Experts of a small language model.
Size: 9 layers, width 128, vocabulary 2048, 6.2M parameters.
Experts: 24 experts in each of 8 layers, 64 SwiGLU neurons an expert, 1 pick a token, a shared expert of 64 neurons.
Training: a variant of Adam for the experts, 542M tokens, 8699 steps.
Below are experts of layer 6 (counted from 0) of a mixture-of-experts language model. Rows are named router (the router's row for the expert), gate (a neuron's input weights, with its number), up (a neuron's input weights, with its number) and show model dimensions 0-127. Each number is 128 + 32 x the weight over its row's rms, rounded and kept within 0 to 255.
After each expert's rows: a language model's description of what the expert responds to. This comes from a sample of Wikipedia text that the model never trained on.

# expert 0
router [111 121  89  96 101 155 112 146 142 176 122  81 115 175 113 119  72 151 175 133 127 148 125 111  98 165 132 104 108 142 154  80 110  89 119 134  56  79  93 112 121 192  97 179 133 136  73  73 108 119 175 141 111 169 170 136  64 150 101 113 204 112 144 128 104 109  90 121 161  74 124 122 110 160 135 139 173 135 163 136 105 116 146 106 104 119 162 150  65  98 112 145 177 105 120 121 162 108 140 103 118  86 175 101  88 119  95 141  87 129  95  81  63  97 133 178 132 122  59 115 135 106 112  97  92 120  38 117]
gate0 [153 117 108 134 143 201 183 115 102 130 118 109 121 126 143 193  97 130 121 189 122 126 131 130  77 103 101  85 102 139 210 130 138  92 148  92  63 131 101 107 103 189 129 158 141 143  89  97  97 148 202 113 135 144 154 120  76 103 175 125 165  89 150 121 119  81 118 131 119  60  83  78  86 117 117  96 193 115 167 105 160  91 101 148  92 119 161 159 126  98 134 104  88  41  91 113 152 144 157 151  98 101 109 121  99 109 105 168  85 102 136 100 102 142 122 117 131 156 174 137  81 143  91 147 189 123 105 129]
up0 [146 123 137 107 127 148 147 123 134 147 147  61 179 154 138 117 187 156 129 154 105 151  69 149 131 144 105  86 176 135 131 170 135 175 161 115 145 138 117 108  82  69 110 128 103 121 143  86 135  88 193 135 119 113 133 182 128  79 126 156 119 126 164 137  87 138 158 178  94 156 181 121 118  82  90 133 146 166 160 193 162 103 137 148  70 187 129  83 111 167 158 101 117 158 144 146  94 137  83  96 130  84 127  61 182  55 107  94 155 137 140 158 164 128 100 136 101 159 138 175 152 143  89 193 101 177 125  83]
gate1 [105 124 113  57 195 166  74 181 140 110 152 126 153 146  83  51 107 110 170 136  99 141 170  76 116 115 101 148 105  88 132 123 139 104 111 150  99 154 109 121 162 160 135 108 169 140 146 168 113 156 109 144 150  98 160 154 153 104  95 106 192 155 102  91 133 107  98  25 129 108 159 127 151 156 105  75 165 169 140 149 130 128 122 111 129  61  24  86 148 114  95  91 145 174 120 172 108 140 134  56 121 168 130 125 100 128 134 118 153 159 128 152 134  99 117 152  87 147 128 163 162 121  98 154 169 150  94 139]
up1 [109 120 100 186  78 149 105  51 143 169 104 168 119 121 164 129 130 122 136 132 171 179 139 109 128 143 144 149  78 134 174 133 145 136  99 131 155 111 102 102 116 152 192 141 116 172 126  77  92 142  65 121 143  93 111 134 104  84 134 109 114 131 132 168 141 120  87 137 127 106 120 156 133 176 156 118 135 209  57 141 134 121  98 139  55  86 106 183 123  93 179 182 120 122 110 169 163 110 150 130 111 156 138 105  89 208 128 136 160 146 141 164 109 151 127  96 113  68 148 183 165  58 174 166 146  81 153 113]
gate2 [166 114 126 108  98 145 123 120 148 122 168 118 166 174 190 117 122 112 112 130 191 117 132 149 127 116 170 104 118 138 143  56 113 102 139 209  74  97 170 123  87 159 116 142 164 124 100 108 123 136 134 162 122 138 157 117  91 168 169 123  97 125 148 145 155 117  85 103 222 107 219  98 128  95 129 157 104 119 155 124 132 152 140 144 109 144 169 155 133 125 124 125  80 111 189  98 186 110 162 105 110 111 149  79 108 145 134 166 119  16 128  87  66  96 100 115 146 149 108 156 131  91 129 123 142 155  65  85]
up2 [107 159 122 167  91 136 145 184 185 118 154 190 131 116 164 137 121 184 141 114 128 183 178 146 116 149 144 146  67 104 130 111 140 152 145 151 111 142 112 131 147 112 160  87 130 118  87 139 146 144 116 155  70 120 168 133  99 143 121 143 126 145 139 165 161 148 155 140 136  25 109 127 172  80 148 117 139 118 177 109 153 152 133 109 145  84 113  70 177 199 102  64 133 101  99 121 170 160 149 128 118 145 170  87  61 107 171 180 134  54  82 181 117  59 137 182 148 135 132 160 126 155 125 134 107  99 100 136]
gate3 [132 106 181 116 166  95 139 117  91 160 100 127 111 144 112 158  97 207 126 117 131  59 115 107 119 100 132 148 163 108 155 140 193 119  65 195 125 112 146 117  83 122 112 158 174 131 141 171  82 104 178 120 150  91 175 137  99  94 156  82 133 130 159 144 172 149 130 167 123 128 155 136 134 123  88 106 113  55 203 160  99 131 151 124  95 150  97  98 100 149 119 169 103 130 187 190  74  90  35 133 146 134 114 115  97 109 139 126 108  34 116 109 147  90  97 112 140 124 133 100 130 127 153 137 126 173 134 145]
up3 [114 135 171 150  91 173  89  60 116 126  89 141 146 133 108 133 124 135 101 163 119 200 122 101 113 143 122 193 118  90 148 107 160 160 104 139 172 188 177 120 137  96 167 165  93 121 115  92  97 128 117 140 142 149 145 161 127 130  97  91 146  81 172 192 150  97  87 136  84 102 130 196 104 153  99  88 158 169 148 224 129 163 115 145 122 142  88 167 151 107 161 113  98 146 112 111 120  98 107 168 140 150 109 149 104 154 104 112 148 138 110 189 161  89 194 102 134 144  88  79 201 119 123 146  93 129 184  96]
What it handles: Word-final plural s/es and inner vowel pieces like al, ar, as, an, e.g. blu-es, he-al-th, ch-ar-ges.

# expert 12
router [147 114  95  86 124 129 149 139 163  99 140  78 106 164  40 181 127 124 142 151 178 140 173 105  85 147 171 105 128 124 150 118 187  39 134 133 127  69 126 109 125 102 127 137 127 152 105 124 112 124 149 151 109 200 143  88 117 210 148 124 178 132 160 113 119 131  74  96 157 141 112 149  88 137  94 136 144 117 206 135  86 104 108  71 117 116 112  80  98 113 169 148 114 152  79 154 160 155  86  88 119 144 121 157  92 106  86 183  55 117  89 120 116 119 127 107 157  73 106  89 167 106 102 161 108 116 124 147]
gate0 [125  86 100 111 141 115  62 140 130 120 155 162 149 119  67  60 116  64 123 119  66  57 134 120 104 187 167 109 142  88 148 148 160  67 103 117  94  66 167 127 118 135 182 150 149 152 183 114 136 165 176 140 139 194 191 157 135 101 118 159 165 120 122 150 126 126 121 163 102 131 108 159 163  61 181 126 137 154 141 149 117 115 115 112  89 104 124 142 140 120 187  71 120 167 181  83 106  95 147 129 103 117 129  76 131 121 122 145 134  98 170 115  87 166 116 101  59  80 140  96 169 121 123 116 111 115 158 114]
up0 [117 168 104  91 159  71 172  99 150 211 125 207 153 149 129 120 115 140 156  96 105 126 116  80 134 120 177 125 173 123 140 159 123 132 140 134 142 107 149 159 144 142 126 137 135 134 134 139 204 197 181 137 108 166 164 128 117 129 126 109 153 136 127 139  97  97 103 144 170 142  75 128 228 104 149  88 134 124 125 160 147 126 120 116 114  97  97  97  45 133 149  61 184 147 181 134 122 146 176 152 124 146 148 173 103 118 144 139 142 104 108 146 115  65 130 127 127 190  72 129 178 167 146 124  62  86 101 142]
gate1 [178 128  53  70  96 132  90 195 131 155 125 134 103 100 101 129 121 150 128 136 146 128 128 111  73 169 145 152 109 140 169  82 223  90 152 156 181 157 131 142  99 116 177 144 117  99 139 134 165  83 157 122  90 129 114 166  59 147 117 160 158 107 139 163  65 172  99 131 150 101 130  85  88  97 140 158 128 107 138 154 117 102 123 137 125  80  92 106 117 100 215  78 122 124 116 152 127 133 132  98 118 137 180 108  96 135 127 123  88 135 110 153 107 110  94  60  65  87 128  89 153 171  93 127 155 120  78  82]
up1 [ 72 114 165 147 143 107 157  90  97 145 129 121 146 130 157 126 100  94 198 196 123 141 112 137 155 146 111 115 155  93 100 177  85 174 191 160 112  79 140 102 130 123 107 183 174 137  20 121 117 136  72 132 153 148 154 135 194 104 154  79 101 180 128 137 178 101 127 126 122 141 148 196 174 129 118 100  91 102 108  98 170  78 122 148 147 173 148 160 123  90 113 165 146 106  94 141 146  94 131 147 125  89  90 143 132 142 168 152 135 124  94 101  72 113 129 146 133 158 142 104 102  70 182 124 107 109 193 146]
gate2 [118 113  84  68 147  92 205 150 111 118 126 134 106 161 112 175 184 134 149 147 141 157 148  99 138 122 150 146 123 107 161 106 135  83 207 117 114 104 116 148 124  96 110 155 142 158 132 139 137  99 161 148 128 164  86  54 126 104 152 216 166 192 127 119  30 175 115 174 139 128 158 208 121 124 121 128 148 103 122 114  60 176 148  93 154 164  84 106  72  85 120 142 124 178 128 104 125 133 150 117 148 110 123 149 103 129  96  99 133 146  97 138  69 132  95  98 109 153 130 140 133 144  88  85  65 120 107 142]
up2 [ 85 124 115 210 113 158 174 156 204  86 136  63 112 128 153 124 161 146 137 114 157 128 125 116 125  87 157 156 131 148 223 104 139 115 120 113 177 215 124 151 148 131 131 106 111 115 181 102 135 179 148 149 113 128 133  89 157  89 154 160 120  72  95 157  85 152 112 186 132 115 184 165 103 133 152  76 163 103 177  89  77 179 137 138 107 138  96  95 137 126  65 149  79  99 128 137 131  80 128 195  75 102 159 153 122  96 107 132 126  93 124 112 135 105 126 146  90  90 123 159 123 155 124 142 149 140  93 137]
gate3 [113  60 143  92 144 135 179 193 154  63 118 108 155 101 168  75 152 142 133 160 167 106 110 144  83 141  91 151  98 142 144  60 165 131 115 115  88 103 156  83 136 138 168 196  97 135 121 124  98 170 124 112 143 126  72 134 155  75 120  79 104 132 122 121 132 118 133  93 165 102 149 100 113 129 104 111 126 113  59 146  97  96 173 167 120 189 120 111 103 140 131  63 198 155  67 131 140  63 139 128 156 165 140 107 162 146 131 124 106 177 122 111 143  87 100 195 103 121 109 101 142 125 192 103 109 160 123 177]
up3 [159 168 175 123 111 147 142 129 127 177  98 176 170 154 153  45  89 149 167 113 111 148  97 156 199 145 142 148 105 147 100 154  94 147 124 119  95 121 184 100 106 129 115 138 143 126  62 142 130 157 154 154 129 135 150 159 129 147 113 132 134 129 152  86 162  70 163 117 149 120 118  95 179 182  95  94 130 159 126 122 224  91 169 126 134 153 145 157  77 149 112 112 124  69 140 138 101 148 152 130 101  91 125 109 145 125 157 107 120 189 173 108  79  63 121 130 163 124 143 149 149  21 172  89 142  97 118 173]
What it handles: Standalone space tokens, mostly after function words or field names, such as Original language, at the age, the ship.

# expert 19
router [123 142 142 137 120 144 181 115 129 142 143  79 128 153  75 174 104 168 136 150 166 150  61 139 140 144 121 131  58 120 177 115 167  52  92 151 135 141 129  68 135 203 139 122 103 102 119  86 140 136  89 147 113 129 137 139 115 174 155  95 216 185 200 105 136 122 145 143 127  43  86 139 149 119  91 147 138 152 163  82  71 102 172  90  66 125  76  96 105 123 157 120 152 169 111 130 140 144 136  85 123 173 138 125  78 139  92 189 123 131 120 159 132 125 122 143 167 109 110 149 158  99 139 140 141 138  73 113]
gate0 [154 181 161 121 169 131 143  97  61 154 100 126 162 150 168 110 104 167 145 134  65  78 116 107 145 112 205 148  97 111  95 115 112 140  78 100 142 130 149 139 126 128 181 137 149 137 119 109 133 193 123 125 181 130 112 173 154 104  89 193 153 143 137 102 187 118 148  96  84 115 146 141 116 142 101 130 133 129 139 131 129 130 154 122 108  54 116  91 111  80 106 107 136 135 147  90 120 130 146  69 102 187  66 219 122 191 137 116 153 134 152  58 136 130 124 117 130 136  78  51 139  89 122 146  96  97 174 164]
up0 [ 62  94 135  93 104  80 167 157 111 105 154 217 129 191 141 101 188 104  78  61 130 116 137 155 157  95 104 105 162 168  91  97 102 150 122 153 127 129 100 123 150  32 116 138  98 126 145 157 130 130 176 150 101 110 157 103 146  94 115 131  99 105 158 109 157 134 146 147 104 160 129 141 103 105 131 120 165 147 130 137 165  99 150 112 167 116 155 145 185 149 190 184 146 106 145 131 132 181 105  83 125  95  60 184 124 120 109 151 120 138 138 178 117 142 204 115 140 119 161 159 105 141 218 149 132 126 111 144]
gate1 [118  39 105 106 136 144  92 102 101 132 158 132 101 154 150 123 139 126 166 155  79  48 156  91 119 103 191 109 169  81 184 141 135 141 119 107  77 110 132 115 156 128  95 114  93 147 124 108  69 129 135  97  69 191 211 161 137  90 130 102 177 160 126 129 158 147 190 177 164 113 117 129 161 150  94 124 108 139 135  97  95 126 150 125  94 163 109 136  89 123 125  93  75  95 111 109 117 155  73 181 133 150 161 143 108  60 134 154  73 104  98  63 146 151 120  98 172 153 126 135 153  96 143 100 105 150 133  97]
up1 [128  88  74 118 138 153 183 132 125 128  63 107 109 131  68 114 118  98 178 157 155 140  79 117 143 161 137  65 174 190 104 154 117 116  98 147 131 125 118 110 116 131 111 222 135  56 100 172 138  80 165 130 132 114 155 162  61  83 121 112 152  95 167 173 118 121 126 103 148 124 172 112 133 125 105 164 135  97 130 123 115 104 141 125  92 142 168 150 107 107  72 180  98  84 176 112 128 149 185 146 104  83 157 123 200 100 147 135 105 147 129 106  96 144 112  99 174 110  55  90 108 137  84  86 134 165 110 153]
gate2 [156 121 152 112 133 151 102  83 152 153 167 180 140  98 131 187 104 149 149 131  93 112 181 131 166  89 143 104  69 134 106 134  80  91 151 112 127 125 135 134 151 121 150 147 108 130  77 112 105 132  94 109  79 145  79 118 110 133  84 100 156 173 164 170 223 111  84  99 140 106  85 103 139 161  85 155  99 147 140 178 106 140  65 144 157 120 182 111 143 125  74 191 182 145 120 161 138 133 124 120 147 162  91 162  94 143 104 152  59 155 103 128 166 135 103 196 130 129 214 155  83 109 172 141 119 113 108 104]
up2 [124 168 121 143 133 135 107 106 116  69 158  80 124 110 145 185  88 101 106 139  84 119 128  90 120 101 103  96 156  88  97 164 141 115 138 123  97 119 157 148 105 179 138  83 132 162  98 135 156 101 121  79 138 187 146 134 160  96  53  64  88  39 113 102 114 111 142  85 107 143 153 109 138 153 134 134 190 123 120  96 122 129 138  91 135  43 133 115 155 107 139  86 122 127 159 133 149 145 152  86 124  96  67 148 172 103 161  98 115 141 174 137 108 132 197 125  76 153  65  75  89 200 135 150  78 140 139 107]
gate3 [145 162 134  76 141 161 105  99 146 117  87 127 157  83 111 115  73  80 124 108 138 110 119 152 124  78 147 114  78 127 107 139 180 145 139  94 160 184 130  77 138 123 118 116 138 220  83 116 130 167 142  23 139 104 121  91 136  93  98 138 135 133 147 125 138 109 106 121 136 116 181 174  96 208 137 119 113 113 114 140  96 115 123  41 177 119  77  91 159  68 145 147 114 138 128 104 162 119 135 135 146 160 107 165 102 125 135 110 169 118 112 129  90 166 130 134 144  96 151 151 109 174 125 193 173  92 204  92]
up3 [106  69  65 108 113 176 110 156 146 162  81  93 118 123 123 122 153 163 133 165 121 148 130  99 112  98 137 155 124 111 132 196 154 137  93  92 146 111  88 144  97  76 147 128 163 153 112 104 107 137 138 148 142 133 163 130 114  88 113 129  65 105 139 105 179 103 131 165 152 180 166 163 128 149  54 159 117 134 143 198 164 105 110 151 123 152 154 141 117 101 174 128  74 161  70 146 195  90  90 161 122 176  86 113 162 148 138 124  83 148 142 121 160 130 173 107 208  93 121 124 167 109 128  34 120  89 174 128]
What it handles: Past-tense and participle suffixes completing a verb: -ed, -ated, -ing, -ified (charted, participated, narrated, leading).

# expert 8
router [145 172 118  76  96 148 154 131  94 133 128 154 104 151  93 180  76 160 120 127 134 136 100 141 132 149 166 110 114 160 125 100 131 121 135 125 145  86 120  85 107 160  99 145 112 118 126 121 115 138 197 136 123 189 138 109  97 150  66  81 130 115 210  94 132  50 123 108 107  86 156 109 124 139  98 115 151 120 192 128 102 154 186 125 124 182 117 143  60 125 117 125 113 122 108 171 233 115  73 104 182 103 147 144  92 119 127 154 117 114  75  74  67  87 141 144 143  76 117 100  88  93 164 157 129  76 141 141]
gate0 [115 102 106  99 129 144 126 141 139  73 156 144 124 142 117  94 149 148 166 123 126 108  84 112 181 130 166 110 120 169  96 175 176 120  34 122 121  86 135 135 124 192  76 164 154 158 139 150 118 174 161  92 152 120 153 110 140 127 103 150 111 173 168 105 148 104 127 123 114 114 107  78 115  85 135  72 198 157 104 131 167 134 208 148 174  88  81  49  92 143 114 124 136 140 119 181 139 191 116  57  50 113 115 134 135 113 128  92 103 173 145 136 182 145 125 122 134 110 130 136 142 142  52 121 127  92 117 144]
up0 [130 158 133 102 123 118  79 132 164 131 145 171 101 117 200 114 149 145  91 177 136  67 112 122 114 128 193 106 140 137  81 128 126 118  93  90 229 100 155 124 100 151  84 165 158 110 168 128 120 132 146 113 146 136 108 105  93 128  81 105 113 149 131  85 198 104 144 139 133  82  56 110 153  84 135  88  68 111 137 107 137 151 174 149  78 173 141  42 106 153 166 174 123 103 129 164 126 126  77 131 112 206 119 120 126 132 102 111 113 134 124  94 151 120 111 104 128  98 122 189 128 190 157 113 134  79 141  90]
gate1 [179 179 146 162 148 102 130 164 134 116 181  93 176 136 147 139  99 149 145 146  88 143 139 149 130 145 103 108  30 191 120 148 161 144  79 154 138 101 120 120 162 106 115  37 113 102 103 110 122 136 158 130  92 179 125 142  79 130 144 153 134 153 176 165 142  90 130 116  55  98 108 140 127 157 122 136 164 129 142 143 111  90  49 103 134 113 142 169 145  91 152  96 165  92 166 121 151 113 118 140 211 143  89 131 123 151 121 161 175  88 114 145 153  67 124 144 131 132 135  63 174 140 146 184  77 124 178 151]
up1 [127 191 121  85 128 127 102 103 128  99  63 121 102 121  99 167 190 156  63  95 121 142 109 134 152 159 109 144 161 182 168 115 111 161 107 122 104  68 158 148 165 114 152 152 120 120 134 107 153 114 166 149  91 144 145 100 156  92 133 163 107  86 195  95  49 160 117 180 151 133 103 118  74  58 171 118 115  97 178 136 125 155 102 127 123 185 151 111 105 165 164  92 162 110  75 188 161 181 154 143 123  75  89 138 126 108 141 130 128  77 104 155 141  86 142 126 111 189 110 150  77 111 150 169 153 109 146 118]
gate2 [112 130 119  86  78 105 112 162 132 105  77 139 127 133  98 178 130 114 111  90 101 123  88  92 136 143 101 179 167  80 156  82 174 106 109 137 186 159 153 131 175  62 157 159 125 146 134 152 116 175 171 163 118  96 121 175  94 147 168 102 167 109 214 143 143 122 112 146 118 151 129 131 177 121  51  97 130  88 193 110 134 148 140 136  98 117  72 125 148 116 180 165 168 137 120 158 191 146 116 134  96 216 153 141 107 123 150 159 132  85 137 169  64 120 142 157 119 138 133 100 129 153 142 183 142  72 140 101]
up2 [142 137 108 164  98 110  81  99 141  91  69 100 135 104 147  54 103 110  99 116  97  75 171 142 108 160 123  58 168 151 134 132 122 110 131  43 138 141  93 123  73  97 119 121 126 115  71 117 137  97 131 136 133 129  65 123 159 114 129 142 163  94 121 131 103 149  52 165 176 102 152 147 109 115  84 136 138 123 137 148 164  97 106 119  99  68 161 114 104 163 119  99 165 150  69 126  99 138  89  93 139 176 109 101 126 118 132 121  83 135 118 195 153 100  40 126 139 133 139 159 146  83 196  79 158 115  93  77]
gate3 [138 162 105  96  91 113 142 112 117 160 107 135 140  97 165  91 125 143 111 129 130 115  66  85 130 120 144  35 100 158 156 127 198 106  70 147 171  53 126 157  64 156 128  80 176 104 112 126 186 104 128 104 173 138 139 127  71  85 107 146 108 124 195 149 127 100 134  90  94 115 158 158 129 103 161  80 137 109 185 128 187 128 167 145  99 185 128 123 150 128 136  92 187 152 128 135 170 125 141  79 189 109 124 160 128 122 103 129 129 117 120 119 133 149 148 179 140 110 120  62 146  87  95  79 101 121 141  67]
up3 [124 122 163 132  95 171 123 111 166 129 188 128 136 132  67 118  93 147  45 143 181 233 182 108 111  91 140 103 131 118 113 101  66 162 145 181 147 165 118  97 146 150 164 108 140 137 128 106 103 148 149 118 121 150 123 120 148 135 161  56 126 117  76 120 117 104 151 101 100 162 129 140 157 194 146 154 112 126 119 145 105 138  86 112 151 138 194  71 185 170 151 104 119  99 148  79 121  89 182 119 164 106 126  84 198 126 145 156 123 114 121 116 175 163 168  81 106 150 105 185 136 147 140 174 126 127  97 144]
What it handles: Middle syllables of personal and place names and rare words, such as Jose-ph, Col-um-bia, soph-om-ore, Moni-ka.

# expert 15
router [105 107 106  91  75 152 110 121 136 149 132 115 120 125  43  89 163 109 203 141 126  98 149  91 115 131 170 100  57 145 123 124 136 108 138 124 173  64  77  91 149 133 129 124 152 161  66  43  96 133 158 162 112 128 122  78  93 113 164 161 151 127 181 130 101  76 119 100 109  95 151 144 164 147 121 129  87 187 177  78  97  56 192 115 146 139 135 148  87 113 157 136 187 145 101 155 117 148 125 104 113 153 127 122  77 116 163 152 124 136  94  94 108 153 103 112 155  99  74 144 116  81 154 149  95 177 121 122]
gate0 [129 186 143 125 157 165 102 164 117 107 136 126 166 144  82 145 145 121 188 160 158 149 151 110 174 163 109  70  89 168 149 129 118 114 126 128 140 137  74 110 155 114 117 141 171 162  94 149 135  38 132 163 113 120 129 131 159 102 109 135  94 204 116 182  74 192 100 107 109 143 180  83  95  70 112 102 174 148 188 105 104  96 162  92 196 127  93 108 123 128  94 120 154 107 131 185 133 125  86  73 135 102  89 125 130 173 140 132 149  95 156 125 153 160 142  68 127 115 110 138 116 157  94 121 111 147 101 211]
up0 [173 155  43  95  51 150 127 122 143  67 134 107  96 134 141 116 133  94 113  99  79 123 142  68 121  79 167  78 153 108 147 124 107 158 175 154 115 113 142 127 144  91  77 156 129 133 125  98 150 136 154 140 186 110 146 150 177 129 128 135 114 166 134  88 106 173 126 134 149  91 167 132 144  86 126 137 127 143 138 111  87 115  89  91 120 140  93 153  50 112 166 174 136 112 113 174 146 154  83  98  33 175  85 113  81 166 145 113 137 110  97 175 124 100 126  82  99 182 181 162 133 179  80 119 126 150 133 113]
gate1 [150  86 103  57 123 138 139 147 159 108 184 107 125 106  82  44 122 111 194 159 151 149 156 132 116 187  90  91  96 152  86 131 144  77 140 167 140 100 127  94 115 105  87 119 182 127 131 108 102 169 138 113  92 134 188  85 118 112 217 157 144 112 113 138 149 122 154  90 113  69 146  87 114  88  92  85 101 112 124 107 104 125  69 132 173  47 106 139 116 125 132 163 130 112 121 123 123 122 151  91 113 182 122 144 101 177 149 132 127 141 180 120 155 159 159 147 204 112  59 161 133 145 145 134 132 132 102  99]
up1 [ 77 168 151 149 173 112  80 144 125  80  24 207  94 100 149 171 130 163 169 112 156 138 129 107 122 101 123 167 134 130 158 122 123 116 108  49 161  93 132 135 184  88 180 194 137 144 100 134 134 166 129  83 149  82  78  85  99 146 145 129 112 101 151  78  89 138 112 111 134 150 125 125 109 198 141  99 120 122 147  88 118 120 135 111 121 122  82 151 137 108 124 151 136  90 101 154 111 166 163 138 141 214 120 121 105 120 107 129  94  31 123 178 155 130 153 136  90 145 158 142 161  97 117 132 109 151 160 113]
gate2 [ 85 123 124 103 128 109  89  93 132 120  96 132 146 152 119 119 144 188 157 128 105  98  64 111 127 108 165  85 160 126 140 173 149 176 128  98 113  82 141 100  85 133  58 156 137 176 133 106  97 111 136 110 137 132 167 101 177  99  90 137 166 118 133 120 110  71 100 158 133 104 165 177 151 205  82 137 109 110 148 128 100  98 189 112 118 146  95  89 128 128 134 133 148 119 194 168  54 142  61  55  84 148  76 111  80  92 153  94 132 117 148  78 121 173 168 126  66 123 120 111 174 151  87 142 125  89 132 117]
up2 [109 163 191 113  76 137 135 106 106 118 153 157 103 136 132 163 110 150 163 107 118 119 132 114 177 164 128 193 142 192 183 102 150 131 155 146 129 121 157 156  97 119 125 161 173  92 166 142 127  84 136 134 110 132 100 180 116 143 155 155 111 151 181 148  97  84 136  45 172 124 140 158 144 120 179 106 145 147 133  86 130 150 130 150  79 223 171  89  40 105 121  97 111 113 121 151 127 144 178 140 119 114 106 166 153 135 105 124 152  93  96 141 184 127  58 107 187 118  70 122  93 143 163 122 136 178 168 101]
gate3 [117 166 168 103  62 117 154 185 137  87  72 131 112 145 101 134 129  78 121 160 167 162 101 115  73 214 183 117  95 179 112  83 153 125 137 123 133 145  64 126  89 113 125 174 183 160  72 162 101  94 172 118  76  88  93  73 133 123 103 139  96 122 173 119 145 177  67  58 149  99  97 120 116  80 130 120 152 147 117  71 121  98 126 145 157 146 145 130 129 103 129 129 226 127 111 135 117 140 135 123  76 110 113 102 158 139 152 124 123 128 165 106 127  96 135 109 144 146 103 168  99 155 167 137 133  76 127 143]
up3 [171 110 199 127  36 116 179 148 109 116 163 169 114 107 103 156 131 113 139  77 118 131 134  69 145  84 101 141 107 121  85 158 122 135 102 157 121 150  80 126  99  84 123  95 196 196  27  91 137  91 102 113  91 158 141 119 143  86 121 143 147 153 111 182 137 119 136 105 123 128  93  97 172 163 123 106 163 157 158 158 111 131  96  96 155 172 116 170  70 103  84 125  88  96 140 155 128 137 129 169 156  92 163 113  74 143 179 102 121  95 129 108 105 157 166 141 154  86 135 115 126  94 164 121  79 176 123 146]
What it handles: Middle syllables inside place and personal names, especially countries and regions: Ar-men-ia, Lab-br-ador, Ch-ia-pas, Al-ic-ia, T-ur-kmen.

# expert 23
router [124 152 120  19  62 168 129 122 114  64 105  57 165 174  82 136  85 101 154 147  95  79 125 146  92 146 148 143 126 177 111 136 172 142 133 103 152 113 131 102  89 139 116 176 134 106  91  69  79 103 140 135 113 173 155 111 122 119 170 117 150 189 158 104 123 122 119 100 124  55 128 114 129 112  81 150 143 164 200 119 115 159 143  75 146 148 109 111 102 132 163 122 123 102 103 163 150 162 116  79  74 132 124 121 104 158 132 149  64 132  79  94 115 115 121 153 187 124 159 109 158 117 160 189 162 148 143 149]
gate0 [228 146  93 112 101 148 166 145 135 162 110 162 117 113 144 152 124 139 113 167 201 118 151 136  69  78 144 128 134 133  98 109 116 124 171  79  86 117 169 134 141 122  76 140 173  84  89 136  89 119  87 119  98 148 163 121 149 127 104 113 136 149 108 147  73 135 145 170 140  91 135 213 210 165 217  91 186  95 140  48 103 145 122 131 148  83 119 112  93  68 113 142 126 116 144 132 120  91 121 145 153 159 148 135 129 115 161 124 150 113 111 157 111 143  48  77 119 123 147  88 154 123 118 112 122 118 133 108]
up0 [144 132 137 185 106 159 160  87 116 141 142 137 100 127  80  96 116  91 100 120 107 112  95 144 187 162 149 173 119 116 157  97 175 123 124 122  64 121 126 119  98 141 105 179  95  83 136 127 130 140 115 119 162  70 156 104  87 134 166 100 170 174 152 129 187 111 165  53 139 170 111 102  84  90 124 130  95 117 148  88  84 115 159 162 160 128 112 112 164 131 138  67 147 138 108 115  95 211 161  95 112  95 113 157 106 218 115 125  57 122 213 157  99  82 137 150 147 136  90 112  95 143 138 162 142 104 145 142]
gate1 [134 135  92  54  97 124 138  73 149 149 150 160 177 173 118  97  86  87  97 165 149  76 156 160  68 112 150 147  23  95  95 155 127 108 112  79  70  61 136 124 134 174 150  71 134 163 149 131 125 117 112 142 137 112 105 115 146 138 133 120 142  88 111  94 146 117 166 217 131 113 112 145 187 117  83 107 132  91 161 108 124 115  99 158 163  84 161 122 104 128 144 127  68 114 100 125 146 122 113 154 174 121 134 141 147  73 141  97  72 155  87 151 126 174  90 118  82 135 116 106 169 127 170  93 113 173 127 117]
up1 [143 199 123 216 109 112 122 186 130 231 131 130 138 100 107 141 107 129  92 134  91 147 158 142 108 149 143 159 166  86 117 192  96 134 135  87 182 113 133 116 144 132 115 127 135 139 121 139 147  85 139  98 102 185 137 151 130 109 131 144 126 100 134 185  59 129  73 116 157 144 125 219  92 121  94 144 113  80  86  74  95 129 135 134 132 140 122 125 169  72 140 124 126 119 154 155 113 133 152 167 126 144 140 148 126 103 127 136 190 119  58  78 102 135 145 130  30  86  88 118 120 137 121 123 101 125 162  85]
gate2 [135  83 119 110 104 132 142  92 112 189 114  93 133 128  75  99  58 169 142  76 107 208 123 133  98  63  92 183  71 158 174  90 114 158 171 131 116  69 112 113 134 162 119 108 125 144 179 183 151 112 162 140  88 126 168  99 171 116 163 101 126 150 177 113 109 181 160 154 127  67 180 118 136 126 165 121 144 112  86 103 113 126 102 116 129 138 119  61 155 131 191 130 128  93 144 137  96 134 106 132  63  64  92 137 114 159 171 108 126 124  87  96 150 132  96 133 143  77 161  94 119  83 112 123 143 138 106 165]
up2 [115 184 136 190 153 160 140 159 123 115 111 157  53  97 133 144 107 135 155 121 180 164 141 109 121 139 148 110 101 147 112 135 137 157 121 149 131 103 136 126 128 109  42 192 148  90 107  89 127 150 132 132 122 118 148 134 171 158 102 161  92 137 137 219 157 108 139 168 105 178 135 141 169 115 175 185  88 152 144 172 130 147 118 157 121 122 196 145 121 119 188  70 103 128 120 111 175 128 142 110 141  91 129 139 117 169  70 137 134 159 130 157 143  71 160 208 149 134 138 145 104 194 117 136  94  45 162 174]
gate3 [100 121 115  55 107 150 155 108  78  89 170 114 143 128 124 208  97 133 147 115 164 117  85 105 111 124  86 161 127 168 102 131 110 104 137 110  90 105  69 103 140 123  72 172 136 109 115 120 125 106 145 168 130 171  93 138 105 152 199 114 117  86 189 149 158 113 138  76 143 144 194 120 142 179 153 106 176 126  99  75  86 141 179 127 137  81  92 128 125 127 125 133 150 137  98 115 132 139  74 167 133  69 213  87  86 129 151 166 117 151  73 158 114 126 100  80  95 127 147 116 146  63 108 173 120 163  95 121]
up3 [ 92  96 138 108 152 127 126 167 119 177  75 162 151  90 140 176 136 173 197 136 134 125 133 123 131 127  83 123 105 173 117 124  75 115 147 142 162 113 120 131 155 147 146 126 156  97 164 107 132 135 122 105  88  10 117  92 152  66 134 103  86 136 163 118  85 116  81 126 121 159 117 142  79  34  92 164  90 167 152 150  97  86 100 120 116 140 166  54 138 140 144 103 154 153 178 110 135 113  91  85 134 103 178 136 134 127  80  99 163 166  87 147 174 104 153 107 118 108 102 165 106 141 158  87 121 160  73 113]
What it handles: Initial capital letter or first piece of personal names, often in sports rosters and tables: K, H, Mc, Ch, Dun-c-an.